{
  "n_layer": 17,
  "d_model": 160,
  "n_experts": 80,
  "experts_per_token": 6,
  "d_expert": 64,
  "d_shared_expert": 64,
  "activation": "silu",
  "moe_layers": [1, 2, 3, 4, 5, 6, 7, 8, 9, 10, 11, 12, 13, 14, 15, 16],
  "router_score": "softmax",
  "normalize_top_k": true,
  "routed_scale": 2.45,
  "balance_loss": 0.0106,
  "balance_bias": false,
  "router_z_loss": 0.001,
  "init_std_router": 0.0382,
  "lr_router": 0.0015,
  "n_head": 10,
  "n_kv_head": 5,
  "head_dim": 32,
  "vocab_size": 2048,
  "norm": "rmsnorm",
  "norm_place": "pre",
  "norm_eps": 1e-05,
  "positions": "rope",
  "rope_base": 10000.0,
  "rope_fraction": 1.0,
  "qk_norm": true,
  "attn_scale": 0.177,
  "tie_embeddings": false,
  "parallel_block": false,
  "init": "uniform",
  "init_std_qkv": 0.0458,
  "init_std_o": 0.00555,
  "init_std_up": 0.0458,
  "init_std_down": 0.00393,
  "init_mimetic": 0.7,
  "optimizer": "soap_variant",
  "lr": 0.00419,
  "lr_mult_o": 1.44,
  "beta1": 0.95,
  "beta2": 0.98,
  "lr_head": 0.0086,
  "warmup_steps": 107,
  "schedule": "wsd",
  "decay_fraction": 0.253,
  "decay_shape": "linear",
  "final_lr_fraction": 0.1,
  "batch_tokens": 65536,
  "seq_len": 1024,
  "doc_mask": true,
  "train_tokens": 410700000,
  "steps": 6267,
  "dataset": "wikipedia_en"
}
Below are experts of layer 11 (counted from 0) of a mixture-of-experts language model. Rows are named router (the router's row for the expert), up (a neuron's input weights, with its number) and show model dimensions 0-159. Each number is 500 + 25 x the weight over its row's rms, rounded and kept within 0 to 999. Numbers have three digits each.
After each expert's rows: a language model's description of what the expert responds to. This comes from a sample of Wikipedia text that the model never trained on.

# expert 42
router:505455517465537484543516499493501484513470548514514468490507506487504517464489469529510524510513531433510457483456485504576490480475471515524468484469475492500514521525494512481480547511488497544476478513525533465520523488509492532478484532442468532505478514514498485518458509525450514518457457467498466493503497571492480505517512465478482493520478502474489483478529456476480494480513509507469504473506516473479471523526506521469504510500464496487495500511520528489546515476478512
up0:481501496486534488502501545509503522441470556493446483510512476489479517492517488508489512503515423517516485508525503483475490507492487531484537503479492525491499497500492494516506549510526522554480480487526508486515512532486496511516487561451462535493475482463487507477447543479487525505519496512492504513471521528510476484551463482518469525489491535543531510468478531494489509490498493504532488515476522458524475492482482538503503512548519501456505510527503515566497474489489570
up1:542473489490505509543547498506466493487460500486484490498523457470485485486473470487546503452503457470544482502506503505526472501518519494504512503508504489507481467496513504498491513460491495557528474518514500450477493504489520478518514543484511477529505547488484534512500519480535524489473490474520468502557483512506530474492552492453444471507477482505459507465492500476458536499485434492492518499520484512429467470529496474498515515518512484518491496469497537480504514529446517
up2:487466459508468486561517496498456504488431532484553468543532462493525489493480508503515542498544491503524465508523504501496538519517491502537490527488458541488494501490501495522511481454503535502499488496484508501503487520510484492496526529506490511549507539498481509472501501481504525505478483532475466510554479501565468530501516464469495521514501529497479482461504473455455529514516532512521479478502474459508481509505458449492502489511504493469544504483490509482511531561516471
up3:460451468490518522475517525484510490494463486513553482494476505506512475520495505497479514470453458449496468494551501494529458500459516500500492526509500491517500465500528477497470537479525494497544457499517468526493486509509488548499526472486530520514543515492506487509488522553521472534499471461483457509516533500521497495529544462516539514516511497518532535494472462503493533492496494498483483478516490535541565453502497529473484533499524547504505510473446520484490527518487479
up4:471451487494495472550454493491501472498471535476496528488513503491490504516498490497534494447487542462493488498514499497544480479493466540515493498525472469514513504536472506554533554541471484504522475465456523536500532477469523459523510530474485516495482481519508502509462516474474513529489522501519453522489522529499473490509491494500519518503496475540483477524487476458517480494508493551497504450489572548471501528487471500494517479547499487510492484509495481491447486512503452
up5:522553506506485534500523512518515519460497554489495556538521544478507495460491499532510533531487521485512479510490506536480517493511535509558473526493452482527500479452470478540475551482489492469510505475514519523542496481515534513503503471493509506527438508497464469506523513488499555524517499474532496529502508544513529515492533489513506491513484542516519466525537498517496456493497471486497503494502522520479502562542507549497517480475471486480480519485486540468486482512475519
up6:490485508490513483537533448492549534517514485469453495470509500517509502490506509523563533511496493551504564477487502492519533475470516529479494490458522528435489510551480504468491507531472485458494502463531459524497527487504568517486482517479505505546530529476542483537517474506463507483506539499518477540500512533501495514493545487469513540476483541504500502480508527521508520447500530507465504524505512482476496489493467508502493510487502549483521500520507530496512487500465492
up7:523493486501503523537468468481501506496495544549484512539522494493503487506514509529512503507498496471522558548508477464502506463454543518539496476484518483485435492521491531528470525482529467501531492513510517524489507485541488522496482537518515530487507534496491476498499521547528488461472571507496450511485525495513502467534507498497483489510505510458488511465470466528451466460496487487457475546532528482454480532503497489474484475520488505559474509491504527486515503476489512
up8:481489553520491502478518495440440475464495488541514455554474516502507427503478459495485484511472480468503520481487491454495490476471463479470482473458469491514533500497518535455506463485488487481551483484462500482486471493512506509504525521483489498481490503518502476505519495479475457494485478492551493498504478483515516513553484518520480486515483475492504463506466513543487493510550498493451510515485508486481499465507484535473461517511527451517543518488470468514535480483496514
Odd letters, byte fragments

# expert 0
router:481474513488488531512485503509526480469436468495466508487471501493482510472476503509520530483491494483528501503470476481479518507552474478527526471460480516513481497530486506525487503493522507488464499441507456499534489516501443486520495446510466530520483470516472509454534550510472513486469554496479457462463517534529494479500502524455445461513490486489473505507512459476520520492534525500492510503517504474435491547522498507480522515484513519474481502492469499525454492527481500
up1:518494500532460492500468499473473538473485468524505514469505520460470507495506460518519521557446528475514491508505482503458491457554523501506471479520470495463461477516501541506459498507566495487509474521491488531477531476482527500462469512474550504506510469513471535463498525502522527512479470498490476529514508489524541487500494504477510506469505520501474478460466493463488516513537511502494456504513539506513503539488519516522487462430491471486526507478480480464449515498508507
up2:517507507496511567488517465487526503496531513452499535512515489536464490512472529539494495493508483471513493461500535496504496527505455511514449489499501501463541509452484509502486515489455512485545539505482505488518515548533533474501481501494492459490482499520457488490497522536488513499509487506513530505484534491532508466498520496421515467470448504517478493532517489516493557473522504467503551463504506517532526423467529483507493487469492512496475512509477473458499495512507467
up3:462466488521497513492464501519465516481454538489516468500461498484470527484506461525486510478491513510511479538528508533503505536523476474494499529483514477522544469531510508509524475490475534502490508486510463506520471473530489452507489502541461490521528487538517495490540498485479490485482508501535493489494509568491499490516501492481494460546494506551501530484446498489529551498487513492511492491506531495534513553510519470484500524503486480490434506561494499529438487539517555
up4:465519514495473477524508500488461495450529524455476487499553509470463504494512517482486515447453493505480483510523511541488506475459507503500451498506491493526498492463452513537472495472524484477460479506500479521472468523490504471474525487509513499510504517480495486465528531528489492521506522497441514523562517482521551487527525505504462507473466514480531528495529533495502513491494527486509521450508469541511523458478521446496538486543518492516513481478523467535528525463490480
up5:485448539529518531452501510507527499501486469493521486481526425483524490480479492507528519510507496503512472517466523484509515516493524486513514482446507512465496524489515517531500479470522503534479502547528509519558524524457459467495460502485462474524491482503497529530512445480482452457514535512509498497476516530520529502501513494478470508469467499434543493481471494507530531520499516464487504547513524506531507526517534531489458526523475459511495494512478493500532523529478505
up6:477469511453524523522540553484482545500477504503491472489472507460456526522496509478501545500442472518530504502505486495569514492465475486486504523500502530501468468553505511549496486495511532499484523503481498502469530516502500443488512512469512503482500493513534528479474482479527487470505541451501484500535481476504472485521463461482456527542524476493544500476466480493491492524501474516474542498499485509481492480522506489518487548510524523485479481487472475538484453540519465
up7:517461522492511460486462474525508529523515525551520528523532491504522462492503466517517496451463501513535439510512465517507489472511476500515454484505474500423511494490461475505480464485444507522496512503523495497429507493546492525512500505519446509457490490499484487496535458501494499489461489517522509478495484496515475530482491491518522526498438482479542496451486498489535459502517512507543490468520540493485532512495483479494495489491485468511507530519524518461515517485523524
up8:528494514499477459485498442477496480488487525467506488501500490489482524468470520487489481478470490474507449474544511498528496468552468485469488482477481473528498455563478465480512465511486507482477476483506478487487503474501478532474508548482516484545470475477511530496536523558485532472476540492478509448490519530515497511493487527493499528489496471503523479495505465464464435521524480511513554474515498556525523517480484493485471524511518499491492536505467487498516505487537463
up9:517508507523510549484487475491496498484507472518509509495508504479486464507499470511570516521492517500490527445488524514523534520488514496453472477458506473525526537467475538493487507551495485506538467487502503487549466528478480498543480510510478525535539506457474511523521495529516473523454483496490515509509502517520519481540503465538488499465494483508450479514532508563531543541512509489496505502565510512483536504490512499476502552459524465458498469513522506508475508464504488
Numbers and year digits

# expert 52
router:496471519493509541505481482474505479511498473463481513499492481492481480481511488491479539489530536464516482487491514489515558478541442523474511470499503472507492481538451493512455544460527501500494497464515513491534532532536446507510474518531476507476468486483483471480514515529498531512471520492459485515463482494546499490514515522500517492523482459504479422491501475452512501512520514531496503439526545509506498543475512523470493502520512511493522512477450543500457506500495538
up0:534512495529472510498525512505483494523456556512482513471499506478508490470514484484535512483501455472458451531500465480494511516510521583435522499477474501492475503489492477492494496526503538457463478515490538489492520560493539509543488542495491499523507548474505512503512530517530485477522484506534465528480479528531515503511541530504480479511497457544467439493543494479508480543498508499524536513491504495490497478518514461519495535492507464517513509502477458488515504502509530
up1:447552460471451483486503473529519496477504441486501481512520487498463482534480485494495496553535474462490529523514496492514463477467492562512472548515504518526519498535482491523492512528505482504515513486490479459520496485465519553539481479503459520502502521521522507473516505449519471515525481496522485492527481548476491522509469499512496495537487510414479506549502506496541468534483493502529499477493525541498491505520533484466487487506512494496495515477494463527461474505492495
up2:477495478523450500489520506481485529499483465490472541521567521499470512540437495496516486503557498523505533501485503536535517482499468456512482538522510509510501463516495526510511496478519520514490495520535518487527513479519556522506509473444539474483480485457439507483478529471522489477486516536506513537514505508537471520513505509483485458486498516526471449489485491507478502484464503467454475478487508482487527559522486507553527476508526509450507478491472478501502484487495482
up3:480505515492509542509519496470493510515525498457503506533531473464468495470534496516457504514534500539476540456507500456504528537506509541532513472495499526520514512478501521501546537504526540481500443506465511464523502479456512509505487525471471546522473498488467522516480500466505511500478480476535537473511508486475488496542466503480503529510501530510476413498507516491501506529502499508450515484509540486507502510484433495489517532502522517489507546504550457476522519510491468
up4:526495465501495457510486490518518518489443504481489461511514491486487543491493482511532467502514493506505526476508475477516481511489484474500526489555504481508493495537463469529476515484480548490478526517512519494546486529460479545528505483515460559479496514477502490490525484486515536447472470503467488507495483506531489468499474534540511496505489521475519460520443483494523472516498543475460538501493484502456540465455489534454476482532505499483474541512468550488501524463518493
up5:520497469478536533488518477508494536483510501485517477493478529485526473504495545450484554518512453521516520499483473466541528511502508521501505513497484489450495493538490533522508496493487478526534507528502484521496493528506482455479495496528522477540534510524475490492469540556501523511498494474535516487504482502554484492545426495489548438494497485527465474483473509478487478484474542513543476483498492487494482518525509482486477493495528497479513560550506457487502487496508552
up6:477516462445488454440561519478514498479486479487503472503527541483532544485475512505475480535531526492475469496452503494543457489467478545515492495503517501491515493508474481494488542527481508515461479467452462500497516478486462504507494522470515468530450465535512519517498491532478499493506489493475542489515495455506515477492507433513505491477493526483492469509494483502494490525571500504456468477481515453487474490524497517530517498482493495486517487516481503479495529495447488
up7:505492517531487520514503517511529521506496482462496506476482570497532492495557502478519500460502487449486536513465486475461527521495494500445534495494527496527456474519519498472467514482499485524521504502506452562468518526491437504471490504518534545497504494524497513489520503482460507538528558526473471509510492503511544472484507524474481480555495484485492554520508486500488508491523518498487472493513542495471507475505482541478505480532520514490522521497478445524479531500472460
up8:511493485506474462464500500529523476477543583490500478516513471501453499520517506515459485530480517475489494486479476496508522503531449484565459489478479468495476497497457503455519458560473496497535480511523494518479559489499498472516496510519445473460504487454517531458505445488517492487499474468479531510525472477484514482481528494499524517525513487501519514475482481538498499461512492459489507501507466472482508498480498479492505572510495505512521482468501510534483522495499503
Institution name endings

# expert 22
router:512454521514513500463490493509507523490460469497427497465490463488506487477500497473499524473490532500557520480479495467488505474551504588496504506501508486516488525510492468494466534453533518484491502494518504463535525565510474464528509507476445516521503498525485517492477501511493508503494493499496538497509475509539460497520528555493497523552495451503538465497481515470495505512517539522516537467477533486506477513524529497480512487532491514487502538495476487494466512498452516
up2:564484481493505535485471496509502513497496445517454542537486487508520492526509457522477486473512538518519523489496505486497523478540496475544481493489532481477495504503513493473463529477531522515512528479499453468492481466533518506442495514478528554514488471502515481479488504474505491496459530496529506497485507522469499500502491472516538526507497467475498550506510495509493491515525489470518507491523478481533467518464539464525489497521497445520476458516541520490501502513543405
up3:531536472526528482512521551487482524478523550523465502535507528497531544508504458501499489511523533486551502494473466468548523523518464517518501463523543477494524555501489551538518482531497479460464476574519519477473547494518524476495507503493470494484474499461517492503499496501503470495489511523523494506524467504527546498516500513481536495537520506508531559488490485498477482487499526493466493481486444515493506532500511479496489508534513486500521540512545496480491480473503467
up4:534471516501521479480518515472494521502509483485501514541499516525516498542473488447525498503494484495515490551494519448486476538548513474524497491483467501494461530509517506504469512494461459478459465509507476458487527497491481468506489478484509456497492496459508466510491467482449469503450450522484489478512499501486531509450473514507509516502518473474555532472470509482435477519490502493472457530465506502459504527472521500506523534498517480477543529480510509498500442463512520
up5:521460506472494488536491545459481491508479505482554480476508496470510529458500511469501502488510479523437531504506540517481507501507516502493479516461550483506478510531497499488485545506476480505501479507543490491485545513455476481525558519500488485480489442504482515537498489490469508538496499535487487499470457546479529429493503496556508532529495461510474502505489484472489513520458475475506492484471471532468487533501492518487474506500460464479475511508544513541513465489483519
up6:517555522502533490475480511483503493497491527475541492531543512533523530546510520539518549496487491484526491494472466487501469542501498493466508519492493500494508499523510481575533506497515488532516472512488500529428481467476485518518534484540514582507528532496463499504543473521507527500513518478460468506497503475505453513511461537511508501533477467496538497500484491504463479491480509517492527561493484505516513518523478471495485475491523485449509483505508510476476502533472533
up7:548464532546415544496502494538471545492496485502515474480525441515531481489515485514517504499541531504515499503497486453513508459445511464530473479531526494476509465522482507520474485510467462511505507563501485510470549508478490472482515475467515520462506466469502499485495480482520470493495522522462474511488460506484528495502496466483526491500463512452475534466521480479548532522513494516470488508503512519489506474515468515519502481492512484504486542494492527489532488521530498
up8:526512467510462496455513483488547447519497524494513497487515495518495508511496514457487490548546475515520496477489516503525470485511460503498488499483539462543493493491514479579501522470507493525515463539515445507486506520504492516482453532518480514505477532514508546516518503481493479468500477498527493503513497537514524495514484593460457495522543495500535528513523474475502534476474482524437500502512543492490527527496498494473519476483505461480497499494500477497505536479520464
up9:473484431450506513482512519475472516498494477502505516542487533533513482503513501489522487510490510505524501493501498465492481522497522500544495520522488527509516473481483538489509513485487465495505452507507466505547488518465482481478565489503502550492488453489519499501550481519496543442506533536493482523519522490453541480488490526522502480451503473542488531469520431517527507476509542494495478503497466513509467497532477502507493491462506481469483523471527558515511472461536494
up10:479454523513521498540504517494478523532475495510483521507497475487488496579504475486526540523513471502531509479497508509513521446500487519441501499499509522510490471507524465461490498513510482503497469507513472533523504478543543495517484509483537526523534520473545455480484519487495493533503539579489491496509476481486460552511527489503486502507497503478486494488519511464498546551477508508499477549488507523483535512499519536509530441489519491524469526532496470533525556491498509
Common noun endings

# expert 41
router:505510500478504496517492507498537499515489512524465519481525487518509467486465490527468548460512506491517519512480497493515474511498485498496510484480472495582503551512508497516517515488530480474482508497492478453508507547535496514507523469449487555518448493507493480482533553493447496518464513481509462519485449526494504488481493576491488472545474504510494435487498468471504478446489548455494521509512486503493502514509514499468497530500477525504514535506503522534444496486497521
up1:515482503452512486486495476480544532533499551530508512542475490537535512511535475502479499506468492520532506532488483477451502523509528500510476523497509446519462531531511503538510501497476512495461513473510491511466525516494516501473497486485467516562491511517461502519551524476450481516517488472492468526486478496499495474506506560484508523505498495516505521491503487487517475512497542460517485487441490511470542505487485430508494539518519468505507467514538549504450502505504553
up2:525490487469491523464476494520493507514507510493502491512507504475497478471521504488487477477489490502508513498465485468485448505559499538473499471509556547554512501495491500518513517461481495505481461532486501496525528496484508527549483519499517495470469461520543487470503517505484494556466550490522482506523515439509510527487510531509478498511492529519501495522522436543513543520469447476462502472518522511510502526483501509476516518491484534532476508517524533494499480439458562
up3:525474539471463537547493478502503534538502500503493458485535483482528497481479521504496524479503497488519500481529469486487477481530505476529455467511494484506483518528466534472471487488514470553484517496487549555478480543518489499497468471501490511471510482503449513490544505520504470464496548496502503488497501445540487500537514490491505499505446507462484479551509470487502485518490506514515471431500509495463563496524525501503528504545489462468497460537518511527475507503493517
up4:485528515478486530470540509517464478528501514553456526518536465519571482492462430548556464505493495500530512515501545520510506513493499512483485529495474533531465506477507498489507499474523507509483509491459538468525514512556487484488495489497494505528508483534514495521492480518488523485498492517515511496500498551489528471457495469511481486542483483510521454525472520508541465503489527476499479491447509509473511557523493491521573482479503496485486511492493498501487496552520499
up5:476500524492484511524535497526498509543462479537545534499527516458475480486498571552476495518517489467523529517489463503509507523531527496444472535511519532507474482511461508474508551531529500487503464511524551490507524525472472476512504508506521519494536513519512495536483570511535498529515526472518491512556530476504539474494497505535528473495521484464471507480500501497506540504477487491502518459490515474476464490504545518482494507510496495473500477517504477509452512508511445
up6:502454481450520470540500462502547495508559504515513499539530486496494500518521510496496505503507533517506506445516510490524482461534511504458457506519498527507551474453488530465456528503513493471504467507489512521536515493510479538514507437483473472517478537494474501499523477548536470511549479492482480529468496517509529488496511486499490518493510494482502492516452483492518508492533496534485497561469485490488503509522468469480511528489454547547531504456482524493496509541482485
up7:514478462518547526551490467528516507512523489477499501482481488552499465476534469476481513498553472491499533479469493524532498510489512512459486442465484526470470484517506474472469485487496491549509531514482553508476450512503537478486431463542532539502521489507492497497545533513505521546521474502493512549473521503481526521509506483505501507543524526477455483474518447480475503516478522518512482486495510506531485517535486503487493495498476489483513464514479515510487492510501447
up8:550507501495500497520485474555485560509505488504525490519519510515494522504506525494479496477507468455525480501500527492478526515488518490511476487470498462515450514554494513520488489483522505504527490526510446503430510535475486519479568489463505467538484476523477485509517539484499514500456505464517496500517503494534529508517468505504513545506521547530516463487463493481505483466520477466469496514520476452452518508479510492466480520448557470457511506503531513475485529491504482
up9:480500534486511458492482504490522485473472516468493505478445501438515480535482429547495483511496534510511549502458485495486533491517549523497539526518537516519470513499509515511519494543535483526461532477463515496505494478484503554475511529476507533514482508514530467503477496495489555502504469544495532554517463479495507483476543532510471474523445507501480500471548530502513508523484541486510481492513495469509506486512485478517498475469469504511520529537489486506517470494510520
Line breaks and numbers

# expert 29
router:469478516457510505477487505457521510496507529459490503527487497561488467504495528523529520508513551459506487488481495516509556475522521474510489440500511486499518482529499509521488527496500487506495512460509499509525475500518501511523522503475490496516487495515521504490489516515464471493476458430571511525504515530506453520495523503498502469501492498495493502514475492520497513511508525458488523530458518488494525536490552485471486526453462541490537439557531568514467515494472511
up0:552444493485459529431536526498487503515502518466522515531501520483540491496511489525512503530554502510540478456492482476493541477534494487465437479476529447448509477492496494527514506512479452498493492495516511480511514523515504489466516538492502497463455527474528512451499474520497461503549481491488470532526514445552528476454518517488493491502502482482484484519496506507490500522488531463474484508527514481522518505522478479532529508458496513510519501528509483501491517519474501
up1:481493514477483514507499524498443514496489491504495493494537507536514520480516469512505556478468548491523496485447479499529495492499481536532504567453492515431503473489508517496527548483512504484492528508507539496508464523510526527506479492486465492480516502469504469490550539533519468497495481485488545525490518490471451513509505481530480460512486470480483455488567471478473469480483457511542510496508485528508512487470486487464489474533523496499497464492497519493504547523526543
up2:524448490485491476479523477487473449497463524516494469501536481484492472503509521481498479480491545473539487492481532519479520450505496496506484492502465481527515484502476537489476508524486518539482534567527526493536520488464450503537517494514493488441477450513511509505506463489500476482500491476456500498460510537471469538512511454507500479459543509473487498493484487493448499505507532500430504511461536491500525499479502518487493555495508496496514468468545499519487502535492469
up3:465467483441474495494467502500484457454506515531481479543493492534475515498495516507503490521489458478514468505484475501509521522547462486512528512476497524484509505468459504512526524545520499501536454482483500489523461502523529534535427516546516529494437492512470560495517482489474480494505488513494499484495523508500480477483505498499490509516528532489493469491520448540488501519500476482476472493516529478444477535490515497444508504514474500501488502549491518559491495457515517
up4:556471509503504427499459493468487506455472529474490492494484546519475506524464484530518517485479523498475536498528462511489492512503526504513501533532465452488510499514506505497520532492533503523500487505490477444513470481472495522499496515485498518492525486532470509503560478518460502526477487446518489500509493488570512463504507479491541532484505474520473490520539508502525464487492483474470483508526502506494481552476512508451478510449495547444512494515542509471488531494526491
up5:453505471536443486480491487478519527535483533480472495483481521473511503568566484464499459513475492491516550520489511473492518527509462472490498529499504497525537488513446521512487519491473494538526513536526447488512534485531476524464496493473420507499504487509497515486485520463511468534482486466512549517530516491488512480489512470515495473481507512491506511515521486539500507518541483493472509479504541521520524497496510514512496498469482501437507517492507447487466499482520537
up6:509508523473520492468540546535499517486489484522517462517506507529487538474544493505474472488536515486514457486467524469491504497513481514509458513465503512528478515497504486576500536517511493519520516543485514461457495558503489525493506481475508472522472484503509485508450501504441495492487438487494500543472516474503502490548473499485509539505487492484514562459507490499491453492459474487503450520533523550517535493499518522509518502469511494478532525549467518501493511499485499
up7:518502520476503558533488465563507549467476459516511497516497477501477474511494515524486491509485559515553553508515489500470489466521492538498502485512508490518484494495466512506490472501491482527554507500503531484464492474497505470503459534524520510509552527482500504451449475510494495501503479481551488558453499544536463505511494492462495509442505524469508466514508503495480492492528501524495494510457479534490495514549480504472501524505501513539537494507517485523468480475474532
up8:491505542489492481480530499526493496497503512473445478537555513517500502494505540528500486458519507490511533527542491486484497532461511519500443499473488460487490499508473523546469510522493456477501525484531476551449523513496487524504514533459485481533502493496461473490507496494479513485572516435522481503483503546488544476498559490495539490466501483518520512493481535498526517501499500471486570522499521513514495472501540517515514516553479505497519527483510506533481515503511476
Letter pieces in foreign names

# expert 19
router:491508508484513505503535506491492530455501485515451493536515528518496544442517473507492530462509482452521494475501451457513512509504505498497525512509487494542477502481437494483518513501527495470528488492483491511523530507504504469546487474561487518528529469517485497486528496481522473513476486497487489511532504513490449499485504509535479488542440484474482473493539483483483500454535527497485502469488501448508488525524490486444531477498492531452511490539435487529472540527496501
up0:510486500552502495496485505517493496516494465561511505489496546528507504498529525523492493482491523465571512508535499517524478505499503485532500517502447476561444506473520502490478483487559502511546471507502475517516497469548513469460473472528506513508484441494489522468489468488526465480526516494508539496496483507505498503475481548524525485510497494509492492514535470519510527467523522490549487448475496520460532485478484483460506501465540524482489482474470498508505514450496546
up1:499541506472468462486475517485507494525495489520536497483514463495510532508474515510577469473533479526499541527503472486530502493527470508475489492510522476564503560524477543512515531496511485528541525472497544488521477506494552490520520485525464484478517494485500506501461499494508479504498574493508499523519518453507510471534489505493481515547496494462509517556511490505510524511461545533515507481489488497473489528498499518483506512482491511481554547501513469499529473465448499
up2:476496521478501434472524510508530499473474497484496500440514501469469509512501496519520447496499507460489541513470485533535468489514484496472465476492520473503509502528513528464499495496494482467525518460520527508493550483508546485449502539504468533500507481489494457498481459577509458472497527512515488540557514486508518514459477511534494484525467536493504521487501448477510499491518505464500474561505507496492486508495486475549480470485511519504519510512467521515495466533475491
up3:471443517525478463525517500502497560506501481437505476514467548488504520453474497511506520461487511471500494507505524548495475546499551521461481469518496505467534502456491467485494519494502466513511470524497530529557497493481500554524500508495505534505527481522499451510562496545537488517524507484525504520536451470485471489483511502480481496510502496497532471475511491518512494455527552450504518511491461527484471526507477493498514501507502497487448516490499485506476512508517522
up4:490466479510460461503504498503490424472534495498517494495520515535539557447491476545484495503518455494502504534501503516499529488444490551450504497486529491507490509451531501484527536497486528504471490497503517540539452490545479489494484507496502530528505533486514499501503457484540485493486531446507481486502489524526524518467492528477518515516497473504507503494493471503480477467533532506454516460516495455500522518482460497487492501482523481460463524545485547532516496509477500
up5:540498500482519524447519510533505490502508508489475492454515477483499543478534446502493504515512510483470540508503498524452550511467501542438500500474505511515477466504496522495499546541535442487492483486478521499525506492504484520515515516522520527512485512504460456530515504535463484496521481483517489540501509503489519498524524494550492528506499453498493483458482470548502476479510485495476526517499531529482506518476490532491502475511451530521508495520482435538459511491537439
up6:499496486550530507503513473493497521474442529485442496478513515530495514499506503513524483539531521480498475507503491504508516497515461523514500446496519476528470470534495522483504454522495480467494496487454482445520527463537517471510509460466528487458491485464467457461501515498476500504499545490518447526568502485476485482505497501485508497513511556517528510474502512513494493532489537519525487483499495509518505540514533525465510554522539486514502478569470496536513495494487491
up7:447493511501507479469541511466470547511492484521511481495521485510491532511504514453481517469500478451508501489534484493506484502501465463526495476534488458530505467534465533470461490508501490513469438510508434494493478520513485527494482489534503491527511492503533498449474531495506451472490514525471511536502494467515495492522504483483509529516478529507476503490515468529491584457521462499529534507489516540526514500491481538477505486497488501509482501539485467499473470447456523
up8:468508532480510491508473466512510502498435483528473508487491467511482500516493499457548500507518472540536479500561490506519503469488541503518509483535475486474553473495467486460501493533518469484469515588517489490534540504503468457498475447488484496515524478513459466494490485505492472464496485529501486520489531517499465489497472491477515505558489516451518499504484542511482487510536520512469490495469500517554504465513518522494530520461507448518495514477495508506509529493518528
S-initial word starts

# expert 37
router:509446507504520511470476507482512489468459509482497483506489542503528527516463490522453505454482498516493510489502487499473509468531501493483499500501489460498461481481481507522435506479559509462521508478559504506511494509518475525524508502505465517513474466540513485467480487550484485526502507481487452493502495511489470472544515535466513545525478460509520500503492525507496527528543505507502499466489504473498461538502498516455481501450515520492516482474456570496452468490446508
up0:480543477519456493521486507483497499502514494483532493526468511528525525501493538491523503516537500509538520526505519491492502477543500521473505432453514467490526494494506512492511457529520497484499503533506501486487433501491440511495500451517478490520468500516527486509510478530470500443548498482520454478495549527528448555542483522483502507516508488496487493505532492531497506487510484493493547512467525507523459489497516458550514497517486517523553518512555515522451496499491511
up1:522481480527490505503492510534490485517517516492466497482493456507522530491446463484527517463500462485506531526476492512462496505546491482504467497529475490466489481511518485509463536516534486461509491514506482542488539459487480505511552513546519533495511443468463509496495499501496507466538502515493481504502484543543533481507489530504527506506549499532533505489455498431493533481528511442491469478494478479481482462522493474508492504479475509485487561512506493556530506461502521
up2:508500476509454534443488544539517471449520484478518496495490475480590478475507467530511481502470535522478443507495500442531519469510517500461510482506529498495499530527491518528529516486475489545526489461538486499507486484484471533497520517475492475540537476504521510498536503530494504546557452503510505504488481526497499507494532441489490504532470507506523514478527481508476454516469530510508488470509501500488516489490504506492523457484480483474504544526499478486475479502519484
up3:507517534472476512487503436525494530519509466500475491452517492485500518507510528500525519498486512474488476500511466488507504459487474542513483457453541532495530530502464469497476465484538483486520529533501474474473468496437486491528502460483470481492502507510510527476558502464474525483484487465491513437477543504500475485547499487511469509516534495468480523515492531493530502508543450536452485496506513501501522501543540497497512460512509493491468494522511515442495499468486510
up4:508483490526516522489514522463517482499503488497513476545481491453506504556461478503506503517516475505524485501471503571505493563468497498500496538516538497523477550549509524494441506513549514488481487543520529508507487528468503495571513501449492538486520437464485542525475502508488512498468514491453483512519480476478523485502508518510511492489499491523516468525518491491511497514520548452523469501523487498493481523513485482492516488491485521460537502489481483470515496499439460
up5:525509498536457466517459473493511513512496480489485482511518516509502480509464493437485511505525526471473497525518472487512498472540483507490484469481501482503447479451461484517477506526527514557469504520458523501533493470531528470512511505511494491496510508436553511490509501557507486517527561475551472487485453492480523484499501477527476466468496486492494512478451534517508486522510543474516502519463482477496526504510467478465536513515490532492510527517455481479504521480515546
up6:527516496506501556496500508457518515472496496463480527449478505509527531521484514531471474498495496528514491468507515487518496474449561466535479537473504460526482517515489508511510529453501508529497507496485458468468515483503524479516519497525510511472453491490484459511516494514470452499535495465485514504527513485525493533498510490461539525486495480470512498485525483519566465536485455468526471526477536500488474549519548488449489490496551511476508461505483527506510516493473521
up7:544438501470482501480557520519511504481459569483462490492513508550482513543454499502517502483496539521479474529468518471517515490491479464502483511496520543513536510479511522488526527534538479505511467505519454505471492519519507558504508495476534509497527488530476502483523476509539468540536480463485470522478475507491480514501498493500499520524494508495477558484523485490519480485515516529512500473508486469502488517506521467522463526471463512524508517504507571539471466518524481
up8:483444534511500483517470515509533494516522495489502475535518561506518507482482496572508468566480459555487486498525513457468518505513554534494506504509499484497488499532510486507474516468526552506511491527514462487533471546454476517496481522471486525510488509482495477498523523520511521496496499493500506503479515469499469492498481494495475521514512467505484498503504555463536491508540477527473522524496487482517436496508523510479495496518508498450518464531553495517449523449521504
Word-final pieces and nouns